config.yaml
num_hidden_layers: 9
hidden_size: 256
n_experts: 96
experts_per_token: 3
d_expert: 128
d_shared_expert: 128
hidden_act: "squared_relu"
moe_layers: [1, 2, 3, 4, 5, 6, 7, 8]
router_score: "sigmoid"
normalize_top_k: true
routed_scale: 1.73
balance_loss: 0.0137
balance_bias: false
router_noise: 0.05
n_groups: 4
groups_per_token: 3
init_std_router: 0.0167
lr_router: 0.000771
num_attention_heads: 4
num_key_value_heads: 4
head_dim: 64
vocab_size: 8744
norm: "rmsnorm"
norm_place: "pre"
norm_eps: 1e-05
positions: "rope"
rope_theta: 5600.0
rope_fraction: 1.0
qk_norm: true
attn_scale: 0.13
tie_word_embeddings: false
parallel_block: false
extras: ["capped logits"]
init: "normal"
init_std_qkv: 0.0339
init_std_o: 0.0421
init_std_up: 0.0486
init_std_down: 0.0486
optimizer: "soap_variant"
learning_rate: 0.0102
weight_decay: 0.0
lr_head: 0.0102
warmup_steps: 50
schedule: "wsd"
decay_fraction: 1.0
decay_shape: "linear"
final_lr_fraction: 0.0
batch_tokens: 262144
max_seq_len: 256
doc_mask: false
train_tokens: 2115000000
max_steps: 8069
dataset: "wikipedia_en"
Below are experts of layer 6 (counted from 0) of a mixture-of-experts language model. Rows are named router (the router's row for the expert), up (a neuron's input weights, with its number), down (a neuron's output weights, with its number) and show model dimensions 0-255. Each number is 50 + 12 x the weight over its row's rms, rounded and kept within 0 to 99.
Before each expert's rows: a language model's description of what the expert responds to; "comes before" lists some tokens at least twice as common just after its tokens as in all text. This comes from a sample of Wikipedia text that the model never trained on. Tokens count by the router's weight.

# expert 42
What it handles: Blank cells, word openings
comes before: " |", "end", "in", "ending", "it", "ent"
router:46 55 66 53 87 36 71 38 49 32 39 38 46 52 57 57 63 62 49 49 67 36 38 44 59 36 50 46 64 54 54 34 48 60 42 39 61 35 58 48 36 67 75 40 57 49 34 41 38 48 57 33 47 48 40 62 32 33 43 63 36 41 35 45 45 50 34 63 54 49 37 77 56 50 62 59 64 59 55 16 27 52 67 60 34 57 37 35 36 35 58 43 63 64 48 59 62 57 65 67 65 54 39 53 44 50 59 42 39 25 32 55 43 37 50 53 16 52 67 35 65 39 37 28 33 55 40 66 36 48 45 54 69 52 48 45 29 19 34 51 52 63 60 52 69 56 48 43 62 54 55 37 67 43 63 56 60 28 57 69 38 55 49 58 54 19 63 39 79 37 64 38 54 47 35 57 58 46 59 49 36 52 53 53 70 52 64 53 45 57 73 51 38 63 59 55 45 48 39 39 44 42 49 67 50 45 66 63 53 49 34 37 56 48 34 51 40 51 53 42 41 52 58 56 55 41 51 77 35 63 50 63 48 54 47 58 44 60 61 43 41 43 44 46 56 60 49 46 70 29 57 60 50 56 67 36
up0:44 72 72 57 40 52 49 30 45 59 50 57 27 29 47 58 58 54 50 39 28 51 52 62 55 38 30 55 57 29 56 48 41 58 57 52 39 57 55 83 38 28 54 32 46 30 67 48 52 46 62 73 56 34 53 49 59 35 25 33 34 67 38 54 42 28 79 44 61 33 69 78 45 52 30 61 41 45 61 40 43 41 67 60 45 57 42 58 56 62 43 68 51 67 66 60 55 52 43 68 57 33 46 73 63 55 45 28 53 50 48 58 41 35 30 57 57 33 35 52 46 46 45 50 57 47 56 37 40 40 54 47 38 65 29 58 42 41 45 52 58 61 32 52 56 63 61 42 64 58 62 59 53 46 44 38 63 36 80 54 35 55 59 72 69 49 61 56 55 62 38 40 60 54 45 54 32 53 36 45 41 52 50 63 59 55 61 60 58 46 61 59 61 49 41 60 60 51 37 59 49 43 40 38 59 59 54 55 19 60 55 22 70 43 33 65 68 49 62 60 48 55 73 50 65 45 53 40 44 61 63 70 57 43 32 80 50 47 50 60 54 43 37 43 36 67 38 43 63 65 44 63 54 55 55 46
down0:58 64 53 48 55 77 39 40 46 47 43 57 67 61 43 26 48 55 44 51 52 53 48 39 51 65 56 57 41 52 47 74 51 51 54 78 51 62 72 41 56 59 54 54 58 55 41 37 56 44 49 55 37 62 53 41 34 34 73 36 47 54 64 37 47 56 36 52 57 40 45 54 65 44 71 49 50 63 64 61 54 64 45 37 58 50 42 34 45 45 38 29 59 44 39 68 56 36 58 49 46 69 65 72 65 62 69 25 79 36 68 54 42 47 60 57 43 77 48 32 62 54 44 41 63 50 61 53 58 42 48 61 32 31 68 51 54 73 68 51 34 58 52 63 42 53 46 45 35 69 58 36 54 52 66 37 33 48 43 38 43 59 42 35 49 38 49 54 31 30 39 58 34 31 41 59 63 57 41 36 47 59 45 45 51 48 45 43 51 23 29 49 31 50 41 60 55 47 48 26 31 62 65 43 50 56 40 48 67 67 38 59 22 70 77 35 28 43 47 68 26 59 54 59 64 67 41 53 41 62 49 51 64 72 47 47 34 36 44 47 54 54 61 42 59 66 62 62 77 53 28 56 51 56 46 41
up1:32 57 35 48 78 54 55 42 50 67 49 42 73 57 56 36 56 44 66 58 53 57 37 34 66 35 51 34 49 40 58 49 57 50 43 48 44 63 51 51 45 59 49 66 44 29 45 58 39 68 55 48 50 59 31 51 53 55 46 63 51 48 35 39 46 41 42 84 41 59 56 39 45 48 50 49 51 70 59 26 48 35 65 18 48 55 35 29 36 34 44 40 55 65 49 50 40 53 62 53 52 26 72 50 42 49 38 45 42 41 54 41 77 48 43 54 40 79 48 40 56 38 38 49 49 42 39 59 60 16 56 37 49 50 60 65 40 52 51 37 42 37 48 66 54 55 52 51 54 47 38 61 64 67 57 67 45 36 40 67 64 55 48 38 49 31 66 41 59 28 54 19 40 30 43 40 44 31 48 46 44 58 48 39 30 47 52 27 38 47 50 43 54 46 53 37 42 93 64 68 56 52 44 52 71 42 55 56 47 37 38 55 60 41 42 42 56 55 45 39 33 50 48 28 31 60 63 36 46 38 43 32 67 52 57 38 73 29 67 60 30 44 60 38 45 38 40 70 56 65 41 44 38 68 43 43
down1:41 66 32 43 51 50 31 42 73 48 57 22 65 41 46 35 56 56 33 54 50 46 74 60 45 23 67 30 48 58 51 51 67 31 59 58 45 65 39 73 74 62 51 40 49 50 66 33 64 39 62 59 39 36 43 55 51 73 53 46 36 35 31 44 57 66 33 48 37 55 38 54 55 53 51 51 78 31 54 25 65 54 74 67 45 62 42 63 60 66 52 66 48 58 31 56 40 32 41 72 68 27 51 48 48 66 53 60 48 46 36 64 61 77 63 36 71 29 36 53 54 34 59 51 47 42 50 26 59 66 65 41 45 40 48 73 37 51 60 31 48 38 49 51 62 44 46 38 45 64 70 42 63 45 41 61 54 71 66 50 42 55 70 42 39 36 56 47 50 54 60 48 65 43 57 54 59 72 49 37 53 55 46 64 63 63 57 47 47 56 33 63 60 63 68 73 44 32 40 41 53 51 36 55 69 41 48 51 49 58 59 40 60 53 40 51 50 52 64 54 68 54 53 66 56 43 31 63 56 54 41 60 55 62 38 52 43 38 36 54 46 60 34 46 54 58 49 66 40 45 38 48 43 37 67 71
up2:23 62 66 39 44 72 49 64 39 58 49 41 46 65 41 67 43 55 28 52 66 32 36 61 53 49 40 52 45 52 53 36 63 63 41 37 66 31 52 52 67 57 59 53 48 46 46 43 56 68 54 48 52 73 53 51 47 27 21 63 58 47 56 56 66 57 55 60 51 66 34 54 34 50 53 42 44 57 45 45 61 65 26 47 48 39 40 53 46 47 24 56 46 56 43 47 46 62 43 52 50 46 41 69 39 47 61 57 42 74 20 62 40 28 53 56 27 71 63 34 69 54 61 31 51 56 72 35 58 48 34 60 56 29 49 64 23 55 60 47 48 19 46 51 48 59 51 39 52 59 30 27 65 51 50 64 55 42 33 45 50 38 58 71 59 45 47 51 72 51 48 42 42 59 54 36 45 37 47 62 33 35 47 47 55 37 50 49 48 56 47 50 58 58 61 65 48 64 49 60 49 32 40 50 38 41 35 27 60 23 48 65 71 35 29 59 36 54 44 64 54 64 23 52 56 52 45 75 58 56 41 60 65 66 29 55 49 35 36 54 46 49 70 53 58 21 64 49 46 65 43 56 67 48 54 49
down2:75 42 57 34 54 40 47 40 52 54 45 46 53 51 65 46 49 74 50 53 28 55 37 60 39 58 58 45 47 53 65 75 59 52 41 53 57 55 50 65 37 41 58 50 46 54 52 37 41 21 73 51 59 47 60 55 41 40 61 59 48 35 43 65 65 59 38 50 26 36 28 53 40 46 46 51 63 39 48 62 34 62 52 33 41 28 61 30 62 52 64 37 53 61 55 46 44 50 58 54 47 54 41 29 42 49 23 35 44 33 60 39 52 48 57 28 48 31 47 50 33 58 52 51 23 53 37 50 46 43 60 51 43 50 44 69 55 48 54 54 50 41 29 48 38 60 72 62 39 32 49 67 54 45 76 25 58 50 62 42 76 53 39 48 55 56 53 41 51 51 58 30 53 56 34 49 71 78 60 69 57 48 29 63 54 41 41 54 55 52 47 56 45 40 32 35 60 44 65 66 54 56 56 65 58 57 42 39 61 84 42 47 65 61 48 35 47 38 56 65 55 67 63 57 32 72 26 56 90 66 45 37 55 69 59 37 49 39 28 29 50 48 43 47 30 60 40 76 51 40 57 48 56 51 39 54
up3:49 33 70 72 55 39 33 48 61 33 40 44 55 61 64 59 54 44 44 39 42 43 38 55 55 33 53 60 53 53 61 69 45 39 50 48 64 65 30 51 44 55 65 22 35 48 64 38 57 46 54 56 48 54 57 80 70 29 37 37 36 80 48 44 33 48 53 48 45 52 46 74 27 60 40 42 25 58 57 57 37 57 35 33 39 60 33 52 35 35 66 56 55 37 36 47 56 46 53 65 49 71 56 43 55 58 61 51 53 50 33 35 29 23 48 61 68 47 64 59 79 41 42 56 39 27 36 44 63 57 38 53 47 28 59 23 44 46 68 40 22 64 67 53 39 53 64 50 20 61 59 52 47 44 46 44 51 41 26 63 38 46 45 51 52 38 62 26 53 53 64 32 40 64 53 61 42 39 28 51 37 54 64 51 39 45 56 52 53 46 58 61 49 50 61 54 49 47 31 55 44 40 60 49 59 53 49 74 53 74 54 37 39 66 42 49 48 47 57 50 38 48 40 60 52 60 48 52 53 49 30 62 45 62 45 77 45 48 58 75 52 61 60 39 42 68 60 56 27 46 55 35 51 45 47 35
down3:59 53 41 38 46 46 68 40 40 56 69 49 67 46 58 58 48 51 48 67 41 60 46 53 41 50 56 45 46 52 42 47 54 54 64 72 47 44 59 46 42 45 46 66 51 48 53 74 66 48 57 57 53 46 41 51 66 59 52 67 40 42 52 46 60 50 53 40 54 57 83 60 64 41 66 38 57 72 52 49 55 51 44 48 45 59 58 60 47 63 41 60 41 31 67 38 70 71 41 35 57 55 58 40 56 44 44 53 51 75 39 52 47 63 55 45 37 61 68 60 55 47 46 45 65 75 50 50 40 49 59 65 50 62 68 44 26 57 50 40 49 43 58 55 57 72 40 64 32 21 60 83 56 47 55 64 56 50 49 38 51 53 45 43 42 52 57 79 32 54 85 46 46 37 49 63 56 20 48 67 29 48 32 57 66 66 49 62 51 36 62 41 66 52 45 60 44 38 54 52 40 39 43 44 29 46 48 38 68 45 40 53 32 54 19 30 43 50 42 49 51 64 31 57 56 34 49 44 61 26 69 31 38 15 73 61 33 52 67 53 47 34 42 52 88 51 25 55 38 42 54 57 46 41 52 50

# expert 5
What it handles: Verb stem pieces
comes before: "ed", "ing", "ed.", "ated", "s", "ed,"
router:38 44 71 44 51 48 77 54 47 47 38 42 42 44 49 55 48 33 43 54 55 25 35 59 43 52 62 32 64 48 68 58 55 54 47 34 54 38 70 51 34 69 58 37 53 65 52 50 37 46 66 36 57 52 53 42 45 49 48 48 44 60 36 71 61 49 30 54 33 55 42 61 64 58 48 43 46 57 63 36 35 37 70 49 33 69 39 47 38 56 44 43 48 62 60 52 63 41 52 62 74 45 31 60 51 50 42 53 59 25 39 36 42 38 43 48 09 68 63 24 59 56 42 31 44 60 60 58 57 53 35 44 74 54 34 53 34 38 34 39 59 64 53 50 67 71 41 45 58 38 59 56 62 52 54 31 48 39 42 57 43 44 59 42 65 37 47 47 62 55 47 31 51 27 16 41 44 26 63 53 25 45 51 44 54 58 77 56 41 62 56 58 46 55 52 43 51 44 39 32 49 39 33 65 73 50 54 67 51 55 39 45 50 82 41 38 51 52 50 35 33 46 39 47 58 49 46 58 40 33 49 62 50 59 51 40 59 70 53 27 11 50 50 46 36 62 51 69 61 42 35 51 42 44 51 33
up0:27 45 37 51 49 64 41 41 49 36 67 61 56 66 51 71 60 33 54 57 48 38 54 56 50 44 51 46 51 60 66 49 57 49 55 72 57 51 83 67 60 49 55 48 52 61 63 38 59 50 54 55 67 43 34 29 56 32 73 33 64 37 51 52 32 52 53 40 60 49 36 77 42 59 47 47 52 60 57 79 39 40 52 49 47 63 45 46 49 46 76 43 27 49 69 36 59 56 67 52 69 38 54 56 62 40 43 60 58 59 64 67 25 41 18 46 32 43 50 46 46 15 40 44 48 66 52 52 60 69 46 49 45 50 60 34 50 61 22 52 48 39 42 45 50 67 60 51 49 58 44 56 55 42 36 45 68 58 39 69 33 27 57 62 40 46 63 42 55 33 57 13 49 54 59 62 42 60 58 23 44 61 62 44 66 35 41 45 41 32 40 70 53 59 19 42 55 46 49 43 43 58 44 36 67 66 35 66 48 55 43 61 37 46 65 62 57 55 44 58 29 65 60 55 53 45 38 71 42 64 45 58 41 79 63 35 54 61 59 39 57 66 58 50 51 56 54 56 47 56 58 55 59 50 38 45
down0:33 53 47 45 50 46 70 63 59 65 64 46 47 52 60 44 46 31 56 58 32 40 54 40 47 50 55 44 37 47 51 60 59 63 52 74 60 58 62 41 55 41 41 44 46 62 39 49 73 44 65 63 43 55 26 69 51 37 53 37 51 70 49 59 51 38 50 58 63 56 49 61 57 62 52 69 41 54 35 59 49 68 38 59 60 38 47 43 53 52 42 60 65 41 64 52 45 00 44 35 78 53 51 48 46 70 44 56 32 43 47 47 40 45 58 48 27 54 35 52 50 36 70 37 49 57 31 56 30 50 45 69 42 47 50 59 40 51 59 45 51 56 47 52 30 53 56 62 43 47 39 61 37 48 74 39 39 50 44 45 53 26 53 57 70 46 47 32 60 41 37 76 62 62 48 35 52 41 63 42 56 39 55 45 81 58 54 24 65 51 54 27 56 53 38 54 36 34 74 61 16 77 46 22 42 54 36 44 42 36 40 44 49 55 48 42 50 31 70 56 69 52 53 27 37 47 42 60 51 52 52 42 61 60 54 60 49 47 42 46 41 49 23 26 40 40 26 40 48 37 56 52 30 40 44 61
up1:55 47 53 48 55 57 56 64 40 39 51 42 41 45 75 61 50 62 45 47 44 43 56 69 48 50 37 43 50 47 57 68 54 45 38 23 60 52 68 41 38 40 53 49 65 44 30 42 43 44 71 54 54 61 33 52 42 51 55 43 55 51 45 59 32 40 49 30 51 69 31 44 62 69 42 23 47 75 55 33 53 49 66 42 62 71 52 58 55 71 50 23 57 67 36 40 46 60 45 45 29 35 49 62 51 38 35 47 25 30 29 58 57 59 82 39 33 65 68 47 50 62 44 41 59 53 47 48 44 69 55 52 62 43 34 57 35 44 24 36 57 57 38 46 43 66 46 39 39 58 55 50 54 72 49 40 43 19 39 33 50 45 41 43 68 55 51 26 58 44 48 54 49 51 25 70 48 31 52 54 45 56 58 33 33 57 57 45 38 67 66 52 59 53 52 50 67 76 45 42 81 26 41 69 47 45 48 43 61 42 31 52 47 66 56 46 49 49 43 32 30 55 43 49 47 55 53 43 49 36 51 63 69 53 40 38 54 37 73 63 35 84 45 57 48 64 51 61 51 50 56 61 60 34 58 40
down1:23 41 65 39 50 24 44 58 59 43 51 49 62 54 54 48 47 36 42 47 43 49 58 68 42 41 48 46 68 34 41 49 61 57 35 67 34 35 49 44 44 56 49 44 28 45 28 56 67 68 42 36 60 35 66 44 60 49 51 55 45 62 46 52 30 72 62 45 44 68 58 38 48 25 61 61 55 26 57 50 42 48 59 58 61 51 50 63 43 42 49 44 59 71 41 58 52 58 65 42 19 41 55 59 24 62 75 51 47 52 43 49 52 47 51 63 49 49 49 57 65 51 72 53 38 27 42 17 58 44 58 40 58 51 41 62 49 52 39 52 56 58 45 59 70 50 43 77 36 37 53 48 30 35 49 39 59 46 45 55 67 68 60 67 39 28 42 68 57 60 56 49 52 43 47 12 52 71 36 56 52 64 45 39 68 47 42 56 71 53 41 46 32 49 41 39 45 56 46 59 40 80 52 49 51 56 53 59 47 82 60 39 24 63 57 46 47 66 63 46 67 59 70 49 27 50 55 53 53 46 52 44 64 50 52 41 40 52 51 50 67 67 46 41 50 51 53 55 30 39 61 32 77 59 76 60
up2:40 54 59 69 49 41 59 47 61 41 60 44 63 65 50 70 40 54 51 41 40 46 40 73 50 43 46 58 55 43 79 45 44 61 57 68 54 45 46 59 51 67 33 62 55 37 38 54 40 36 35 50 18 60 49 35 54 58 52 42 58 86 59 57 63 63 64 61 49 59 53 55 59 56 57 43 65 58 41 44 61 47 43 51 51 53 63 49 47 40 40 67 49 59 46 27 46 62 38 80 58 24 51 46 59 46 60 54 53 58 37 44 43 63 52 48 44 35 55 31 50 58 33 40 59 50 60 46 81 54 40 54 42 55 47 42 33 36 50 69 53 58 58 40 52 49 48 64 79 37 40 46 54 57 40 80 34 45 46 63 45 56 43 62 55 51 67 48 46 63 40 42 52 47 38 71 38 42 46 45 55 61 63 50 86 44 57 57 76 71 54 73 52 57 26 57 45 62 16 61 53 61 36 53 47 54 24 35 51 44 63 54 43 56 44 43 23 72 52 38 40 49 41 46 57 63 66 53 61 77 36 63 41 58 27 59 47 63 48 26 36 49 61 56 47 41 47 35 38 79 48 37 44 39 50 46
down2:53 64 51 46 39 65 50 61 38 61 43 53 36 55 42 45 55 49 31 59 44 33 40 65 47 37 44 31 39 54 17 43 61 46 48 39 49 21 63 40 40 45 47 53 42 48 51 16 45 58 51 71 49 45 60 53 51 43 34 50 56 71 41 60 31 51 43 25 40 55 64 56 39 55 74 71 74 51 52 51 53 50 58 58 48 38 56 29 54 48 42 47 49 40 31 38 42 49 47 73 36 50 46 64 40 38 53 52 76 44 45 47 55 57 45 53 46 34 72 42 46 48 59 58 62 51 37 43 68 49 50 58 43 39 31 41 59 42 54 64 80 53 55 60 57 63 73 65 46 52 49 63 45 54 44 50 59 52 43 42 47 56 57 73 41 38 60 57 42 53 47 48 31 61 41 71 54 64 27 50 59 27 49 43 59 21 41 65 32 63 38 63 43 45 55 20 38 45 62 51 57 39 63 54 39 31 47 58 62 63 45 81 65 56 40 43 64 46 58 56 49 53 66 56 66 45 26 53 42 40 16 41 41 73 54 26 43 59 38 47 70 67 37 35 54 52 53 56 53 25 63 65 57 60 45 36
up3:42 49 49 66 49 72 51 46 60 55 49 49 58 53 38 58 41 45 52 23 51 59 48 49 58 45 58 51 53 54 38 55 44 33 30 66 46 69 61 64 54 64 46 34 56 48 41 38 36 35 60 52 63 70 51 64 58 36 46 42 57 47 45 49 27 57 12 87 51 46 67 47 61 54 65 42 47 67 49 66 61 39 50 29 59 38 67 43 48 44 49 46 34 42 53 45 46 47 62 52 33 41 24 53 65 34 38 62 40 59 47 65 55 65 64 38 37 44 59 45 32 59 43 64 41 64 61 37 48 43 41 56 33 61 51 30 69 50 51 39 57 74 92 52 56 40 39 41 58 58 60 52 42 55 41 47 36 68 31 58 52 58 25 40 42 52 71 44 65 38 53 76 41 47 34 47 39 25 60 55 56 37 50 34 52 61 62 52 45 52 49 63 54 39 62 42 54 51 46 37 52 44 67 63 25 65 36 62 53 53 29 81 30 36 70 54 54 60 71 46 55 53 48 35 60 52 50 48 38 64 79 31 39 25 36 54 45 52 53 41 32 62 56 46 49 42 47 51 55 45 54 48 46 47 64 63
down3:74 60 46 37 47 54 60 38 53 46 39 27 56 42 66 73 48 69 46 48 52 42 47 56 54 27 48 43 48 64 61 48 81 53 53 60 46 54 54 46 32 35 45 30 34 75 42 51 55 59 68 64 25 70 38 71 52 38 49 48 64 69 70 24 54 59 51 43 54 61 59 44 65 68 39 67 43 35 41 26 50 66 32 42 54 54 50 54 41 58 48 66 41 64 46 72 47 51 57 45 55 78 45 36 61 51 61 74 53 44 46 37 39 53 64 45 55 44 47 55 48 59 60 52 43 27 25 71 44 46 54 52 46 64 42 33 54 74 36 71 43 52 48 37 70 41 25 53 63 32 81 50 45 50 38 48 62 48 38 44 46 48 77 54 73 61 59 65 29 33 31 57 63 82 52 55 69 44 47 50 66 39 55 65 38 54 55 48 54 41 64 54 50 47 51 63 63 53 45 35 46 46 32 59 62 69 53 42 60 43 63 69 43 58 45 28 44 47 61 48 55 53 40 46 41 51 74 45 54 46 55 53 48 60 48 47 41 61 37 60 55 47 37 48 53 47 47 50 57 56 41 48 28 51 72 59

# expert 55
What it handles: Clause openers and m pieces
comes before: " he", " the", " it", " she", " they", " there"
router:46 62 60 64 73 37 64 34 58 20 31 48 58 45 45 48 20 77 59 53 52 40 60 87 64 53 42 52 54 61 48 42 51 44 33 47 65 33 55 49 60 63 56 25 31 47 47 47 41 56 47 31 56 60 50 49 44 21 48 55 28 51 50 64 50 42 46 48 42 37 36 61 54 50 59 48 56 64 60 31 24 53 67 47 48 43 40 43 35 41 38 43 51 49 50 54 49 71 53 63 57 75 53 64 41 57 58 61 43 52 38 42 46 42 36 25 39 47 53 38 55 34 45 40 51 80 52 47 59 65 52 55 69 58 46 38 32 46 41 46 61 56 59 37 55 70 33 38 46 45 78 52 57 50 65 60 45 36 59 43 38 55 47 48 57 44 52 45 71 64 28 30 46 37 38 47 57 49 65 65 53 65 56 50 51 59 62 46 61 63 79 37 45 56 59 50 49 50 55 42 58 47 43 45 70 30 51 58 60 47 48 38 61 54 48 43 60 48 77 40 30 58 67 32 58 50 47 61 34 29 58 58 37 44 26 59 57 46 32 36 32 47 40 53 55 73 46 81 60 47 52 48 33 36 52 25
up0:47 51 64 65 53 39 41 60 47 51 23 57 59 36 64 54 65 61 60 36 49 34 55 72 67 62 28 40 34 38 58 59 72 67 39 25 63 48 47 53 51 43 72 50 64 51 67 56 34 51 52 45 60 41 48 48 61 48 56 44 60 38 45 65 22 68 58 64 45 35 27 38 33 64 52 56 59 62 73 33 46 34 55 58 50 46 36 35 59 40 48 40 47 93 67 39 32 31 51 60 46 58 42 50 46 41 68 46 46 47 47 60 47 48 64 51 51 65 59 52 55 25 26 34 43 60 35 56 53 51 49 52 51 44 55 39 43 55 57 40 66 37 55 39 66 53 27 50 29 29 63 23 52 39 50 48 63 43 35 49 47 43 49 39 62 35 57 53 43 51 71 37 47 37 58 48 70 64 51 43 57 43 70 59 18 46 46 49 62 59 30 55 59 48 60 42 60 57 32 53 44 43 45 32 41 51 55 57 41 43 58 54 86 63 37 35 58 37 48 56 60 52 61 37 56 57 46 52 48 52 50 54 37 40 61 53 58 30 28 63 52 41 54 36 45 46 59 59 67 73 47 42 25 58 72 48
down0:39 56 34 64 41 29 44 40 48 42 55 48 36 48 56 48 46 56 12 47 53 67 66 41 52 42 39 66 37 63 52 31 53 62 43 59 45 43 56 68 46 70 39 53 33 48 48 32 72 50 51 50 51 54 35 50 28 51 55 36 45 66 89 60 50 24 35 36 41 50 49 54 52 51 62 38 67 35 63 52 53 39 44 37 17 69 62 51 58 41 42 34 40 51 45 68 66 37 42 41 43 54 53 69 45 28 55 51 66 30 50 55 52 41 32 54 61 23 44 39 71 52 50 40 44 40 52 54 50 60 56 43 51 47 36 46 67 38 71 44 48 41 44 63 56 60 60 50 39 59 51 18 54 56 55 58 61 28 56 32 59 44 53 47 46 47 64 57 54 58 30 59 42 41 42 51 35 42 53 60 50 72 60 50 65 69 60 67 46 67 59 50 72 41 43 59 61 61 50 61 44 58 63 61 56 39 17 52 71 40 56 59 40 48 58 49 46 53 50 71 67 48 30 60 54 51 57 35 70 51 53 39 52 50 44 72 44 69 50 53 48 64 13 35 77 62 46 54 50 47 62 48 71 61 51 45
up1:35 56 42 60 51 41 24 65 43 60 49 59 61 81 47 60 56 64 77 48 59 22 56 51 59 48 63 48 61 53 59 51 54 29 53 46 56 37 51 62 55 53 56 49 38 34 37 32 51 50 34 69 46 21 43 66 50 55 45 54 55 36 70 63 55 39 31 54 53 37 55 78 71 34 49 47 39 61 53 32 41 30 52 55 58 56 32 48 66 40 52 43 41 48 65 27 52 49 58 35 49 47 41 43 42 34 38 63 51 54 58 31 34 65 70 26 72 59 50 49 47 53 51 26 66 48 61 43 16 48 26 67 53 56 47 62 63 46 62 62 45 31 47 52 40 56 54 49 37 60 53 37 22 56 38 43 60 60 36 56 42 48 14 61 54 38 40 51 27 35 44 45 47 38 51 67 38 65 45 48 56 52 59 52 62 68 41 48 38 32 46 40 33 35 52 38 54 64 62 14 62 53 40 40 61 47 52 61 33 45 46 36 45 58 43 50 31 57 41 55 51 37 37 54 49 55 59 46 35 49 61 49 44 39 49 33 79 39 60 36 38 51 65 47 34 53 52 45 33 63 51 49 45 60 39 50
down1:73 50 49 65 60 47 50 66 19 67 43 71 54 46 36 52 47 65 68 48 41 40 39 49 57 47 49 22 24 69 46 65 47 57 67 50 55 57 46 55 38 41 64 50 49 63 42 49 37 52 58 78 51 33 51 41 67 58 47 38 35 64 45 50 48 60 30 30 48 41 60 50 39 52 44 63 34 56 49 56 60 53 53 46 67 39 53 44 48 36 46 21 58 39 47 50 60 50 15 44 55 62 64 59 59 73 53 63 55 34 36 42 62 57 60 63 42 50 61 44 29 21 60 48 56 44 29 51 55 55 56 63 38 44 58 28 49 61 40 54 67 49 44 50 55 32 55 56 51 51 60 38 69 33 68 46 37 41 38 60 66 37 45 47 59 49 68 42 61 50 57 38 45 53 58 49 53 64 51 47 81 46 48 48 42 49 46 58 51 74 44 15 43 63 47 43 55 41 36 28 53 36 37 63 70 54 59 53 31 59 42 35 59 47 61 45 55 54 45 40 44 67 24 59 30 37 54 77 54 60 58 40 20 56 47 42 65 26 35 52 35 51 57 26 44 66 40 49 49 46 54 50 51 34 60 46
up2:39 80 47 50 45 73 61 70 69 50 50 34 64 47 48 58 41 33 52 66 61 47 32 52 33 55 50 45 50 30 36 48 43 50 29 48 51 37 34 75 51 65 32 55 48 59 29 57 40 58 54 34 66 61 60 66 54 42 39 23 57 42 43 40 55 50 43 62 35 64 50 43 40 37 45 37 55 56 70 51 48 65 50 53 55 76 75 29 31 58 47 51 45 50 33 40 44 35 44 64 47 46 62 45 65 50 31 42 63 45 41 51 68 61 56 50 58 50 42 54 58 50 31 43 48 47 36 69 30 63 40 43 54 47 58 62 37 30 50 45 62 54 66 28 52 43 83 29 33 36 57 34 56 47 67 45 49 44 53 39 46 43 59 64 52 30 30 43 32 61 55 23 69 34 55 62 65 53 44 45 49 43 47 45 41 32 61 64 35 39 54 35 51 57 56 46 54 47 57 53 66 49 75 45 64 40 40 52 36 43 49 55 55 71 52 58 67 41 59 51 58 72 51 52 66 34 51 40 48 37 46 50 50 61 52 27 85 55 56 67 45 41 50 69 67 64 61 47 61 44 24 54 55 57 67 36
down2:44 34 49 65 39 39 43 47 38 55 53 43 48 35 56 60 56 29 32 51 28 52 58 34 55 59 63 34 57 60 36 48 37 55 46 41 44 40 61 45 28 31 76 72 45 50 47 61 39 31 35 47 61 54 58 37 65 37 65 47 39 56 27 45 60 25 38 76 46 36 39 32 46 47 54 57 57 47 42 38 53 42 42 32 40 40 40 49 43 48 54 45 45 61 42 51 38 35 71 47 54 75 54 37 48 25 49 50 49 36 38 52 71 34 45 61 59 40 51 52 76 64 46 50 59 58 55 54 42 46 60 69 59 24 54 31 44 64 33 24 30 38 53 49 74 70 54 51 28 60 55 34 42 33 44 34 38 25 46 48 27 52 50 48 62 43 63 45 59 59 48 55 44 51 65 55 59 42 49 57 47 44 68 38 28 60 51 29 54 55 46 48 42 75 52 52 44 55 45 47 53 64 45 47 53 40 51 66 55 65 39 64 54 56 50 46 42 58 40 50 60 34 15 68 70 44 42 61 48 49 53 66 44 57 54 29 41 44 61 33 39 37 36 25 62 28 36 71 34 44 64 55 52 59 30 48
up3:52 78 49 46 63 51 56 42 65 58 54 50 43 50 70 56 59 52 59 59 67 36 68 32 72 39 74 35 54 42 40 44 36 60 40 53 74 38 49 57 45 69 59 30 35 40 52 59 46 24 61 57 51 33 61 41 42 44 33 50 49 57 65 44 35 71 57 46 65 30 52 40 50 34 64 56 72 63 58 43 25 48 48 35 68 50 49 35 60 42 60 66 56 45 53 60 69 54 66 54 60 59 56 65 72 60 41 20 31 49 78 54 58 83 46 48 54 55 46 48 42 50 33 37 60 51 52 50 38 31 53 44 49 57 46 43 40 31 50 66 62 53 67 62 42 60 40 42 35 45 51 73 42 60 44 37 45 40 57 40 54 52 50 38 50 49 54 31 48 38 57 55 61 48 67 48 52 53 45 47 30 41 48 76 62 50 52 31 41 67 44 76 78 57 49 58 53 45 46 68 43 38 49 51 50 44 31 51 38 54 56 39 43 59 52 36 54 72 67 57 51 71 42 60 71 30 55 38 41 55 32 40 37 44 39 39 61 50 48 45 62 54 44 37 74 44 57 75 50 62 70 20 48 56 42 43
down3:62 53 45 34 70 40 52 63 43 27 54 55 71 67 51 46 52 47 53 53 35 45 29 48 63 50 56 45 38 69 76 44 55 51 41 37 29 56 51 62 59 53 45 58 46 55 55 47 78 38 45 37 41 61 49 47 73 40 41 58 46 55 60 44 54 44 39 26 65 45 49 24 45 53 49 76 68 79 54 40 68 61 40 56 59 77 43 33 59 60 51 42 51 58 35 63 53 42 30 33 43 35 58 53 58 67 51 55 53 57 26 40 51 42 57 43 41 71 80 47 53 46 65 71 58 45 49 39 72 48 72 55 53 27 55 55 40 38 83 35 40 53 44 50 53 40 38 54 72 44 39 37 46 47 41 45 38 60 41 33 37 64 47 30 37 43 42 57 54 54 49 55 61 33 42 49 38 66 60 27 61 54 67 46 45 57 65 56 43 60 65 58 45 39 63 28 44 42 50 66 49 50 53 72 46 55 40 58 46 50 57 59 51 61 69 52 60 71 73 39 32 39 45 73 37 53 43 41 39 53 56 37 49 43 54 41 56 39 43 50 69 56 59 62 59 31 56 35 59 58 38 49 14 67 46 54